{"normalize_top_k": false, "rope_base": 100000.0, "attn_scale": 0.125, "tie_embeddings": true, "init_std_o": 0.0, "init_std_up": 0.0207, "init_std_down": 0.0, "init_mimetic": 0.7, "beta2": 0.99, "schedule": "wsd", "final_lr_fraction": 0.0}
Below are experts of layer 2 (counted from 0) of a mixture-of-experts language model. Rows are named router (the router's row for the expert), gate (a neuron's input weights, with its number), up (a neuron's input weights, with its number), down (a neuron's output weights, with its number) and show model dimensions 128-191. Each number is 128 + 32 x the weight over its row's rms, rounded and kept within 0 to 255. Numbers have three digits each.
After each expert's rows: "raises" lists some tokens whose logits its average output raises strongly, later layers aside. This comes from a sample of Wikipedia text that the model never trained on.

# expert 80
router:131172126133143175101083137138152135100156158162099125138115206147067142122119177128145137143148147121159113141090188175132159091186093150145095125094142074175111056181138155087125099115146101
gate0:104168101171124134150063117125111058158095154151097172159188131153114096166158184160110182131104196089107128190123094139175093117100154105155163125071156122182094082146163143097110122163181103
up0:111107191082104136088153148128190129178125131147126116134125133118155120086145122163137002112169153093092086073163149139071111160110107179144125107140173132139176138138172051123075130113132113
down0:135154152085115167147127144146123205108112129157183088106109126118219146120081125166099067182101107152135168168136124089125127156158156141155007108079167148151154109097091097144151175141117111
gate1:131141138211159120100073085107172115117100150140073071121152098186088157123175144120148161133183102068074127132147077154113058081164177164132096127114125158139168093141090177119147130093152092
up1:132150138141073136095113164169136144128129104116113119124066204147122128117158145122089121157138125087111149119148078134144140104097114140125142124138151115109116159144122126136143184080139150
down1:157130144160128125053101172152083161152158124150071151113105097099162150126099088082139117126076156121113083103181138194131149115174177079143095171137154082194132103125134098130154129131095162
raises: "sters", " murder", "bin"

# expert 46
router:137193130130109128154084168131106139137127102182081121212153130167113141136148176129146173171176143107150101137108130171134094093145107101095081059054119187184143126163138140075127138175111145
gate0:098116164162157101058109131100116087101178149151101153191161187117130121149164139125130123128112098155143145049144127104093120094102111168110109128158074101145117149121159128155059178121128175
up0:115138139186081071084090130164141110093163137087134148170175155100130127121158134105130164122079103132098132044091177113099158123173124194138127102132114108096172079151107146168078153107144192
down0:064132167128141100161104163115120173115157134106123133158132156157155133116160154103187176146151112100117111114178145114175085175134084153107153085075155139121163149230124133177106133136117164
gate1:150186088155106062125099148148123120082084127113198098109128124133169129125129084148124147137122082201136117162079130169177180182116210077106121147146116124111172108103098146136164150102143174
up1:131128204093134147139136125119105143133102167108142144130119109131069147134113102082046128113165113131085089102101118129108096091175109179124131070121179145085087142072104156110106144132103119
down1:168145187150149132129087148159072164124145113141179125177145117155092061129151080143133136119141092098153126146127145060167126143155110120104118122108133112155090099217163102150196163132153100
raises: "-", " |", ",", " (", "\n", "y"

# expert 33
router:106173131164114146129092164139131116097145151176099139148100198164065167102134190133151136167144157084158141116130161182135160127222143113173100162094140107162116069177152141072147085120153092
gate0:067144117101091114134055103197197096132133113144139114092137172148135155092198120139163154137140162128151061125095182145132125125113123127183180073133164117132155094101153141137178072104130123
up0:164123135098098090137187123064124157164138143109091110122111068109119116155085126148160115114119120110140121162119091143066140124146121132097092139113131147114052043136042156109048197132117102
down0:113137121130140126094121090158072140128102184181127121133118183135145092140067098142186119102124154135174204105105112115151116111065096169097054102135088110114115139118111069167139123123120104
gate1:079151119106156139175106183149074122143123144162066131174169157126159199118162203071110091132091127044143143121090137117148195103111114154119098138144120145081110145154101082087112091118080133
up1:114107164157114077225096099125088150164107113144094115120153166043073143110161132093170142153123153083116110109106120116136106149143124142130168078161112195140155185096078106114121143103071096
down1:120085076131155127111156103159181100119155140048181110119099096147089127176096073168163137155115121124098171142117179108140120170155118127167066158096108157134118102099110116118145155134118140
raises: "unda", "ually", " Energy", "una"

# expert 119
router:126181104149103120133106137125175121119120117155110127145169159173075162140160163113126155163133138082182153109102145161080111089126145119138130168098125183156112048151108129102128096161132106
gate0:176110108115121155092087136075102118155055146145097108192140139104127108157150154084115098105140157159148145132109131119159127132055124126167138023111142144154102208142119111117131139135162133
up0:175129067119118118128138151130047148149124104138161114122148123138199135132153108109119102138092123115170100067114125116099096156074089077105139088121141178084047170114141128131111162134114063
down0:116094088139149086110142072136102101132108160172125133160085090098207175117109130093109126130174101081094143113090117140168152219139120084084124101157119156118117101165121157114203108129087080
gate1:164134216097073107072106150093170098134094159113130151118115194088090107111101102098084114108148157111115124112120142152115176114086152114165061059108078133114102161158140093084097141120109161
up1:089147112135098082097111171078179105105158155097140116080133178128083117151107126112119109151139163048061113110177149155134150077095113092145104120110071137142067120135150144119110158131152109
down1:148112163126122092166091122134091107163131123106083148088150143152132110103123091076153163125183108136149130091146194136150137205147129170033093145099163104143115137157057157124192176135114138
raises: " However", " It", " They", " After", "\n\n", " Later"

# expert 69
router:096213116184136135109102110089140090155140135184097099131132172155120159148109189125132149152237175102128155151092172141067063076108109115127132155060100128178131071234122089093109126140096141
gate0:133140166077084142113120090148154104107117080128102089124161091110177108133160152133158087176133099097084157124160147114175144107119183154129098115110097103141154121080107105122130118155119132
up0:117119111157221125145107143128100121110139092141124149155113192136058151155146118151067129106123186107184161121108096131083094189185116159140085118071149188117148087096084160099074091077093104
down0:129178163137168169164161204133129146107127098114110165103150127058113189108082096119169107179191091126109161134100112087127178052127130117132133109169124120115168097085122111184052172129171105
gate1:152134154181159112132080089109128122109094168163084149141148085120080063167165145133105124164163125106205167136096184132183169098174111075137132190144067144104129116125108164122106153115120133
up1:100143170154092101117135138067135113126084186149096039126157153105109088089152131137159148124171070110167183165116131120110178076107133077084195135119123121140135120157133146123117187149130158
down1:149108089192082157101099113141120139106091141154104121125159109153126120111162154179100185137167181153132110120112070113169064137132170185172126136112127183076113046111099098128146151106166144
raises: " Binomial", "based", " Website", " Type"

# expert 126
router:140192077173107116107108109135135122137121133184098152190179134151114115167150219048144084165199148140127177095141143201117155104102139132126116116068131108153203135171083135058151139127090183
gate0:167120093117062171158212167195134173090161111119101134081106099157122105146135072117138118139142171148119077106095095119092080147137147130124182131132176115143115082161142155114108079153089098
up0:165118137106073166151180141207119151117130152130112152131101120171099116121122108128113144116143155101096125126123124149097108137126162104122197155146150140155090066160129130095119121147082084
down0:132126094099157094102107165095070186196121112093171145165137154116114142174118130167041127076126084098204167171140077117112160087093056143144174130150138142175088086172109114160137122095061167
gate1:130113131149087111103111133150118114158134151149121136155126136169063099145097165082166104082192104099111082148106122147125135096072111065119113085166099132105196123153106102139097088119197135
up1:152152141112169162161130143099112130092114112104133109099126122082191177124151136166089157187039170178155179087143170114144116169170128175141133171070151144172103166108135134104152168146076120
down1:170130122132103114088124088137147092086158080085110150165141120090167111169169192123107155190156142138132057102130150112115105106137167127127139167062155073134106217140056139107153079128154171
raises: "ty", " un", " F", " h", "o", " \""

# expert 40
router:128172140129148168096090132137152121096149164167102118142123205147060132127118176125144139142150142122174122147101169174135150097184107147157093126100148067168120068175137154090117090125151096
gate0:109194111238126134079135172091102135114105153169078162126204150151113126111141180087137169195145149097093104139135122145124062107138195168133091159076127156117141075148113144070117160135122131
up0:131144121090154196156095142133129117089123133103136145164149174123097139164115135186097107149140136181162074143141077152127122115083037138127211160154101113161148147154111110128109159120074208
down0:178156095148070106138125137155151147147147179160046115145154101090133154125120129111064149103135119042128147098148066139108172161152126120146151091119123069076086170168099166131096119108128091
gate1:065160167156087110161099149129173075159161151145062084109209135113126149106148143169184104124185142085132173119155085179114094127114175128160116104114151157173186119147141084092119112135124098
up1:125099178116078121173130162069187118179152118125135149093127109107162098056114105148127118125146134146104163162136077161217090134123093097152176167125134111125162170074111128152109141138219094
down1:122121137140092149147131109086096073141062173111102102134140135154146172168145123094148063127161138135087139057152156147118161133137190112115095147147123120135171139123111151132187172111065114
raises: "day", "rated", " least", "ions", "unct", " provides"

# expert 73
router:132170132136141179092095135139151128107149173168099123142116208142072137128114176120143129145145143113157123140096165175128155095192105144147099131098148059161124057175142159089114104123153095
gate0:122191087121185083105091160135096132152149105151098148143094171177076139151136110179128122130180132137096166109142116166102115188148068149145088128077132168155110112186134156066134132136072080
up0:122110137077132137135081104154120143159151101108099150113172099126108071135169139147173129130118153126111134096093123087104097093116140126103069176149105088160068131124100107147103081084084109
down0:155140133129111142210106127090114128111122072115135101160055116129111196135073128175176169111181104184146103113164125238076128102134126104160122160173151138159144119153174115077161137119127150
gate1:110176114150107107137156201120159137114111195138128058168133194150131123177159166157102088114163141170112133103153125144132140080134149120140097124075122161179115096153128121077162109137121080
up1:166133169180116157111087125156147123158144191097106092130166227150129143173152103106144098098180141135179146148150140083129163161120191113129140129134080157173151118097073130112165125125109137
down1:097122118120099134102129058141116172153154125116146171144172161171133150108104164085098174122092140162104151093109146165147100181137104082078058184145107126152106143189118131090198121140114125
raises: "ngel", " respectively", "nik", "iac"

# expert 27
router:098204101160100114136108130116138145156097164136140062152125128176100153096122190157094112150157137129170128116125108188143098109122115159154097086050064152189151166144128118107117119160128152
gate0:073157150160107121150142133162150113088118167116168128124208107167138173110209103142118170150173108093095152042154152152184119081123189093137121143114118078166191193131112120125159170127141169
up0:173115091113119129122101096133158173186107131134110095164074114133120072173080138132137075123104133172170088217115088068112144154092058167079131098118116179138070101142097123137075100097148090
down0:144126094114148160112115131042172139102161160128114184090041106091095095166114183111154137130133145152129079141087177178086143093119113119109142126085080068178125177123110158150104155109144150
gate1:123122125114139152147195119209140168086108101122128135087097167093061130121073127136135205103149164095105166204139092097132117131165142158116142103099193097168142095174095129126130208112121119
up1:070152163125172176111184100175142128124085115129091080097117123067093122107111136134153163117157157126104156132154100107156070137155087159135130104118146141153162212151140148109132162107077141
down1:106113135153144137125165131137133113186127141155079120195081122119113123141096127164169164209159101120138184119122142121113087084137125180131122157128178065126171098100163130153092205144154066
raises: " the", " to", "st", " in", ",", "s"

# expert 3
router:138199106147066110157091173149147130102113127179077089125214118180093097153121178119135148178147168079199158114111181145110105094137117109164123105087105103159153166166094110048125144131110130
gate0:190120121157091137119149167122130106120148171138143166114161113127125107125124107079188150116131178130108146095087138168118132154129135114073161051084144121147122119135095142169140134160084092
up0:151164113124088142101148175086100092125153177127149131082173133142138127081112116049196170108097198115108143067105145152105134114139146121132135056072133088134115093136126166159169134167075106
down0:093117130114136144103099173126093039092146067122161089140132173099138157124083103146143098178139165071128182156141166100191135171085101155129131134092115140159096166189122196110112087110124124
gate1:100158152123101163139152122111169144120098165150145104140119092119152090133076140133159128100120124123145163182120187056128088157162157079111100107128099056107115147126114141091126138157071121
up1:171135073135124124064152148139118139141159094125162143156128134138069179142163112131108124131114107129093081132150095166133165102112143177094166147150150175119131077118144065143135081078190129
down1:088166182105167116142147095077122110176122094057124127120102125099102140131127101161101103133106141130101153167078071131133144139095199140000121149134150168157115140093132123147157106144137087
raises: "ge", ".", "iate", " by"

# expert 88
router:094205141174065174133126126131120093134109124161092104148117129141107138143168195153155154113153182095140106078124129170081109077144141110173138109058141155187185099179064152032100118131086140
gate0:103112153153132132141157105058110129107185111091116117166115097111098155178081106122077128084110146125113146171163069091155069118082113077168140089139125132139151176158089132140111157059127136
up0:144148099080125118109093142205142132165084142169150183106135138144145101090206151144181142166140128114151091092106179177098183131155154167086124184130120122121100100095158118108143119182135124
down0:111196156151152168119092113152100134094148148215090120093152115144143110104136137163123182200140075155166123094094144109142112137191165072108150097134143174135064115151097102138129092146155080
gate1:060141118138143121127073108097134094172140159138056136166160135116123118122139161167132125128130109074110127129128135141086142113150127181148103136134155104055141136184141133129087139135080146
up1:044117122139137081117050137095136059174115133135077111177184158133126117114165141169121144128123090103094116121098141141097143112147189115159113123144179135064135070144127176104082137141069099
down1:072084085148215130132129147107129083102176069078117158195129101064177144140099129150094171104093135107057127150118156150158116107152081133144112106155126087104124104173077117156148067116071079
raises: "la", "lo", "ko", "burg", " in", "."

# expert 13
router:135202145176092150105136177115126180116070124168092088165143176145098110148137163105116155149188169095107146083091154158121098094132166091127110122064075162154166122189092122067153094170105093
gate0:157156113155126141143134151122109154139055125162159104099147140098089113122128070195186135053156113166131165155167174140168113124139199063095128189134172148124144153123130160141134106102117152
up0:166117177129095143191138161151170129105181134216120133127119109116168211135135069132079152131156119102112159121098137155125147109142117109168132153154091150094049083098143123126111079167126158
down0:163154166132102106172134083135141159158139173120148199168175169091147109144115154127138116099196114067124129160145116085084170056120094121090127164150114112131137151102191091118154120098126137
gate1:067113068142098145097127169155158100080089130131013085089131153158115095101094165102172168140126154091092130062124113132147101101103125127138084091089077098094170103163166125115117109181153068
up1:088127084149085128108111140172124111095078119137025095088112141150135110107084130132147141168110151101085142099116156137177092101078134121129064120084104132137200110161165149098116142164156079
down1:102106120120133084121117133148157161137156094175078099076131105101100140105118106124177170106132106147055148158138120085077050191165167123070199142143085150125136110083161083112127161158159117
raises: "us", ".", "ul", "u", ",", "y"

# expert 54
router:135173128129141178099089135147157120101151164167107134141119206149063136124126181124135145147155150106161116148101169178129158099196101154150094127098140061170110058175135152086114098119151097
gate0:106175099134128121188136154093139096149109176140131158143148132149113158116214204094067132138108169100098140140129129170135077073074187103141120110060106131156142148198162097078115088057184108
up0:071150075103129166141172081118089151143135129084155150095109109117167133162166138165202168115107098126112127114130131166191157099082129111088101192135139129117095117160214116095085106143126185
down0:142096090137124099144183083123110122138148105092177074164118158134075055164146093165132182156054133150145116084092096127192143164111134099107125115137179149113117129119159060118136136094153137
gate1:104148094152089154130149063164175103127133154185128121140057180138127177144108163094153115139138174116111081097114134200080137152115149166141124146106097188116158060157065132081144208141148131
up1:130126146049166140128140119066187169129175154157135122125148113118069180111090104124148138121133137182103114178191114107231100155157122090103097129109110110112132110148152085139115096155066183
down1:134127138115152131112154148186117160135094124181151119095135130117111141146134128106134138158097164137109167122159073128164127126164124163150137158133120186109108141147131118134169145109132085
raises: " temple", " god", " village", " school", " age"

# expert 94
router:148189174106138192150108160168178086134104156135090080131148137171078127122177197099120129174185123093157134126095131161095144120137117161139116133067118056160163085191152130073075073129102078
gate0:199117151126108062152121103163146147068064113114148117179161200169120078096173156081116094189182130102133107173115081153196141136120151159152148128100163125128140139088056158104104107061122134
up0:081159120112147193124160172110149090188209145168136160088102072138115140151124109173128126067102131143123178087143175121076118137131091097077112091083100153149133094199197141141146163152142109
down0:110188115142111159130125130166100124176171136163106190080125063124157127128126144161177084090091166163150150116098128096107126161104106186097149122144148204143099145154133099193116136155117078
gate1:122133104077073111134124121119154146134127124093089203125170108148139181120163068166129138111132102096084061147140124136131107116179092185168245101111126141163083145115099202140124134149041099
up1:064140146114190172136163154156119112157074165146111121176107097113079140118095158164134158149089123116173103125119112107127109090113060134111143105140157154083110132155076195159054183094101135
down1:114151086169094128156146095133101101106176136101085144157152110158086157159149169076138116111103114134153083142127144168157207115091134136112100091151163142126075118077073130139121175165150120
raises: "o", "za", "fe", "vi", "ve"

# expert 51
router:128173132135131183094084143149155117110153167170098129139120204149065135124113177123137134144145145115172120141104170176131164106195107149153099137101149059165123066174141155088111095118142084
gate0:101167125098050117194136072155161158122128133187083118150143112165085168105124126071160131145159145140133091113111170169075094122105092194138107128086114201131130123149081128070195141146104162
up0:130130159060000111113166160128127093087106141156109122130104115136102137208080094094143090140159143145111121109159145095107169140107084197144172135117118171191168114148073120146199186119089146
down0:117039144129117078106139162105133105092146158090162120123103127070146067097134082152084105113082104122167151139173093114119124135165118127133120115120083156100106117118095121166116075100118196
gate1:067167152138115161139134183111172125155118131136093067132131153185118208116119158103084118126209162118145147098105126152132105104114168146128110163050064176155174140161091063048129061165074100
up1:131086138114118152191110139108151138154155103110094159131113106125149134121145125155134122084167074134144122119105141128154153127093124125119153223106114154150122159086147100095077123125127166
down1:073087146128097209113124166152071148140150132146145173098169063118104096136191182127150093144131137130206118116128125146117135105166125075098137064135170094148182118095102099148129081098093116
raises: "ful", "tle", " lack", "self"

# expert 118
router:112186101134106150140093136114143095141133154189086056110196169167095165129138178136119164152153199141137136083129140167120101102153142177127136156086084150192176085202105095050123091169098100
gate0:142155109127071136175190187153081104068158115091131130101123165128143078105094103132157147145143111146117118212142156171160132098108155117167169202101140092148207124167159167122106114134139142
up0:122122103081109089138109117126052085101116118068118069104097208134142135085099113118103138121161172160122124206148163150165134142103158152130158196130151162151143068130103120112082137117075117
down0:126146131140115173125150139211083165126167125110195107053200148088179114134138074109149179164176168180074105149160076112143138140139161097151134143113144143182129108118127107112160085129130083
gate1:111139104091144130060159126135152093161143123171136157108121089155146179104135128152110054124136157158103078106141075160082052118141101151147108103113139166112117133131133112124120091099117151
up1:118125112099146123040179107109182122178156127176146188123131079139149170104125120140115089115128145135123090096129076138076082129137078127104152070125112151086087106123124115135093094096121155
down1:152101122088085145099088111074138091086125142101174111118134118072108153090140103144161103105122065172191136127085170169133133114119153169098101192123152186134079117061143102173162107156154161
raises: "uing", "uit", "borough", " are", " were"

# expert 49
router:134180130132146160089089139136158111108156182174101116131126203142068142125122180117137124159144145108155118128114177184124154095181102153148086127093140086175114055182126151085112088109149088
gate0:123154115165099114142089126118133130135140076177081135147137158168110107146157170114160129168151161083128106110162138170123180085135130143111134167134093159154180171171129083102129195151136119
up0:163131143118127160172124110106101146119088114151171081154110095120103153103131133132096133095117200178160115131131191159134114158047143176132101117156147170122145179194146086131175106095144090
down0:135140101080164143126128165119133094097143164117097130137083135128092148155132141097153166157187103102047119149162172148165138176131112181120079142092177168096057168186164107092150118125121160
gate1:136209125163126165138118173149106087107128139153100119143163094121148119147116176165165156139127188071129128083122130137084094155107103182104082085089069136108178085159085155095152130164094151
up1:088105134112162132134096132154150079109208142157124150095077113080150077075057168162165175067117134125131094092127132123122123231148136129091132106130014137147129146084104150155129168119147110
down1:151124162159103180057114096079114117126095094132081159145104103165168126095138075174133061163171078129146171122169122167105183131146180165188184157112087114127100177107086152107176117123171132
raises: "low", "mon", "sburg", "ows", "asure"

# expert 75
router:127172168148098150105103135121168116159111146191098137157143141177120158105133174113147119157151164098135122098148150181077108105170119146110112103063124110187106111176140146072105098102119085
gate0:111140128219098117151138106174196143110138134151116185139143093075148118193159125109146157131174112068136165129193077117133107152141157163191150165142109138138103153176076140111143099147116103
up0:152100150157127092104134101173149141157075117138131176125124093119067105153167118050154138116110140154121158059159096094096183124095121161124076144148143121126110118170072124134108092061125090
down0:125087189100155163134115154106109171149176168078216094172140125157119124136143091170141175083103177139105101090150080083141122097213118168108167105176088139156112072144113166111119088171094169
gate1:068174132071168181207149164140189147151146180116118110112140137110151135132123120171122203111118140113133097130155111174114091111081110119139173102103091183158125177156130135125164081216082141
up1:116121156120111132091184139137094114092115087126107063092072127205190135096136094159092171158095131140169127160165135086144151187086088106110134099112159188102136186086086138148127118087119119
down1:174103075116134140104155085117099110097104086109130132137111066039144082120091100111167120169135109161156129126122120132132120111118109173076137179163096145138179086053131069176099143123102137
raises: "'", "ju", ".", "W", "J", "V"

# expert 103
router:097211161109130155112075117114172122153170184138067117146154144151093143142119175146149117149163127079160106101092157177144120083156099145153089150090107099166111079171136139064147122153132129
gate0:131119114115103100143078090130150108110155094139131124158131148118192149162126126147213136079087104079116100229121109165170092133140115115080153126159176114214115152146154101129116090097129126
up0:160113096111129120138150160187157095136119118092066136144106132088077174090127143086104154145165150150154118047109110112077182138109131113148072091110153190075115064138130159138190162140095126
down0:185198162167103183160114161117122187080146149126093120184167124170102137166128127075123131151182123137118179073118151089097136124099163133186097130099097045152156099162075118129111088130123110
gate1:138182098159154140181110120147164094108107118172088151122101162132102095176107179176159110136139154071137105120138139155097116081110118152120078133077088131153112062176138154065134161114138109
up1:150184140118092122068150165129110097146071182135161070116123100125181095098102138167099071163155125148121119124133135093122103115154073150134160081071149091155156168185180151148071157100089134
down1:153111127112117134139193145148099148129127182116105200103091101107173140055146141176160112132114161127142113141088169130132140089122108087111127094127129085110189145113130167123122090139132106
raises: "ss", "mo", "mp", "ple", "ep", "mer"

# expert 60
router:128167134128137177096088139145151128106157160170100130139117196148063133125117180123139118150143151110172116141102173177135161096193100149143089127101142061161111055179139158087108106127144089
gate0:107164083103105142107126122132195142079147152149072106225166127126054166132149142077133152165114122127113126088173104115133133079182186157136089120105188146171160115157178150112108095146178081
up0:090152074071135164109120179081157161102159133088100173193154115144127152110124134163186090093059102181188158162133136150096096109106078087119149195121068095137100051132165154124094153167148133
down0:153132117109099089161212111181145205093160133133070149151154101075106085166196068141110174121029201151137110118122095097107148164109122148155169100181094143094130083136115078142070144068165136
gate1:168179192090154132122122072088145128125129156180103063122144120117125145150068143112155126151165122116081101100144173138141097132078142129100148127116124103156160108173103098082147134097077126
up1:120161210118089168114109141166105110195170103156144158057088119162146156121167114120137120165129119166153089177119122086096129093105131177090063065143080122157147120116097116141147118122095168
down1:182099136114152158124110124110130181080129071164099100166188141113140122147126121089088036135127145101110121159113117099186114150135123176133095131019116121129105100069097121133057106097050105
raises: "oir", "lay", " ly", "ion", "mill", " scene"

# expert 102
router:146174103140123108104136113108113166100078124200093107172170139165114118153084157122142123153175146097110135135137154202113128113091108133133111116062137102148119103148104102064150053163147093
gate0:172148137178084169120164189102195081133137081104147135093147124134130136118152068152106118192128151111114098137151115118160086099117131125124167110130097136150151138142109136114124091034150093
up0:160126116205158102178092179172123148075110118128169048090115146127153133097113093142108190157117096165121143189169079110176125146105121073070106105144117170147139164127117096134128105110116135
down0:138137170157120151116078217143126115092115097145169139106111132097144155119137101094139132149207092140128098102131180078085111174143159210117185137113122115176132130102146102156117084139107079
gate1:135149117131086156136134132139142135091182169095157092097120136102121143117136123164135134152148161126129090142130120113113129144169154166133127133157126105145178109157133129105158114158080103
up1:103113151179084128142181104075167115157105165084122182149164115081103097148117092118107185129140136077094143122132157129138118149145196173101116104129159118130151134094130132153114123134133147
down1:116107071167119111095182131132174081091139163178121054082078178147126132117080130135073122128163156121151228194095100124093191134160129137103124184090055130107111185124064137090112086126109143
raises: "-", " of", ".", ",", " |"

# expert 1
router:155159111124125183103111150091137151168162096183068095163170160188107160158142175074109142165198113148146100156091168189093136080120138157137087123076104125136150121149115110079094117176110110
gate0:143123168101150167183090215168127117168144069145151136166153102083157080156189161093158133166121155103108142140126090144115230150167104142128084152107168093122130066128085143136113137144119093
up0:139139104189084096080178067140132095089097160153096114115094097170083178136072093176106077100137108109174084130130162123140069088087144147157143092161080176145171171137138143106157095102169154
down0:146171106120107118110173099114142138124086201121142116125106139201096140133042140135062157120126109189138130152111108176057123088095125115175217163138132185076147179173115109122095110166100161
gate1:110109117145071084169124171146154127074078171152098171107160110144040131131105131135220150140122125101145111183106103177143125097127137152164082121131175139100115141144120085137138106104136120
up1:093121125160067130146141118156109157103121144128090111179174097062124157117138122117193140119171082130107067157127174163120093115143174145133078110136136128094135168130133134139108097124119148
down1:187137125162103083177114120160120169106114130149138193143093117116091170127160128150134085109182127132104161154153099129096122093149077110181144104110068139162070094096067141146146098134139070
raises: "-", ")", ",", ".", " for", " |"

# expert 123
router:129172135126144178088085138149150115114158166170099127143119197150063141125121173125138122136152152106169126135115181179127159102202101125144095125099147064172113068171147166088109100107139099
gate0:114200060154147185138111138090103135128094110194109096174167144141167129170120182129155132156145138109163141097112169162079091066124111125148162156074108143103132087195075074061150092151136070
up0:082121061076083095122113096127094082126125117099113130146042157131130181102143107140142162091080113144135120057149147134136164188174164128097133058155098145112062110095117130115110138108028097
down0:062110095123093079163137127120121157062134136117129111128122082172129153158130108161086104105146116109061113125122187141132129099171134165117128085110168110107135087142134143111177147112157123
gate1:110148128159094115111069155122123089130115190131071132199182161160060144155200190156127137148156114076090092106140121186078117082150177154142139142090140163085119068183104145074127168128162119
up1:084126082094122104146105109138124140130108060166129108100135106137093172131094142104129135109123156089135121093112128143136075082049101113065154173157137181062098075128172142118159151107138100
down1:119102132119109143154128137091063074120130162071138161127126133149114145149110127136100151107149163115118080159137124102139130126135114145086125056105029209098153141137124191119188136096076132
raises: "l", " for", "s", "lo", "ll"

# expert 122
router:110181107162127142102105101125135093118128169187084156163128163157109119137153172114137116165147166110150118103126179160107153105133105151144089154076150091182138061186144148070096104114151119
gate0:141144094156144118140115151141092132110135166169084189172165129132102133183120133123146146100129112085177093106087086186087077163133106148093138127122117145148141112153127132095112122152134128
up0:152126059158163127084107153126147090129110148150135084148140144147161145166153147140120141107103166128125161196173121103156073112093126136100118104131194140153110072162091084132100136122115116
down0:088178146135098157116104153149143095073078076174133104183070190145152079114126125096143156118095155163142128112164178078096114056114138174132165078134071109145170168114148067132126109072145111
gate1:110142081147144161168137111121175100106100147184125174130109182100078137160110151111111185124113197074157179104129148159079148106104109118158155155138117144175170134124122102075177177089136127
up1:158102141102169110083133131074134145177112164142107121157156122135120071110146157183120122135161131167144117142140124161196061127156177156130032121121144170163121163126110123114053118187107125
down1:142209111143125158101155139088107128165119100133113148117142172179132125119189113093113137135138153166154152117102151121102166099116085115150130123075093102167116122119130112127160087106062117
raises: "ification", "ific", " gal"

# expert 5
router:105200177111149198160075120149108154136120127151137109109111127158108190150134140095185110171184164079128073094139142154124120100176136120090124146065118111142191082171094129079138118139120117
gate0:102162142099141167102115119132121131127117101082129148132159117104124143186122122122174111142192134104107135164111140137119114120070133161075152171135141116147152108182101158120032135088167122
up0:099131092182083125142144125097113127081081179176070091151103130156125121107093151097081158070083154185113133105087118097092112131162218068165107102129135064137123119135112151162204141157140108
down0:135118144180097149116119129109161124102139119129109120133121130122115166131085123157163112097180107179115135168142196102179109160087121062195131089171180137119194083149144184111084127126124117
gate1:145127164097155174201132099140107166123071136137110151134098131097118129215123149114134080134118193121141126119108049170120114067137120147187086137087139167182150099107163068111044125138127102
up1:169138148052140117165106111120111142173088106157082144099074112138131152180135130080161053113137212088124039094108086174130130040113151096149098168104110160200136100126142107114073116121079093
down1:106086120145091119159146117133113091166116064108093101139162137159123151139137063091204129093178124154125128180170107134163137186124186097150122155150107139099163133152143109135152107124083166
raises: "a", " of", ",", " be", " in", "ier"

# expert 8
router:145178146127128181104091134144145128091137164182094123143109195145065136136127184129146116142144164100164126143102142174129154083201099144153095144096137082177116051190142168084111111124138112
gate0:137157078139100140139109100124116136097119071129061122149132117167081124120169153156152142132108112084125083135126111140107150143106206137155076184124129157188082132153150133113130103157099111
up0:119113170176078122138100083154170120122113132188134051163115147112149171126091157088129138123172173127110076108120159149151158127085179117122211146135121146112185196155151097091151134074092125
down0:135135166137129103093131194153071130145092139140120163110066167144127102147152116067139185162090170091100136096146106096175078117094108105087103119156090113127123129094178084178103106108092135
gate1:102173099126060107127106111138132126128135123178099145177126198120142157125119149149160120109120049115101171141114142160107120048078085159152125150086149128167108070166127141098032165137162144
up1:191105146144132194076158130154100122118080136156138094142073127070082205166125131108163098095106140177044120133064154118099129128137140159145080099121117108108134131137090099118087122122126170
down1:168135087145135103124099109173166144173109048161130141051113213150141084109136098084138143114047134083137139116088106129104157147124152092148076088131157109095125111103167125161086158121123129
raises: " finding", " Report", " how"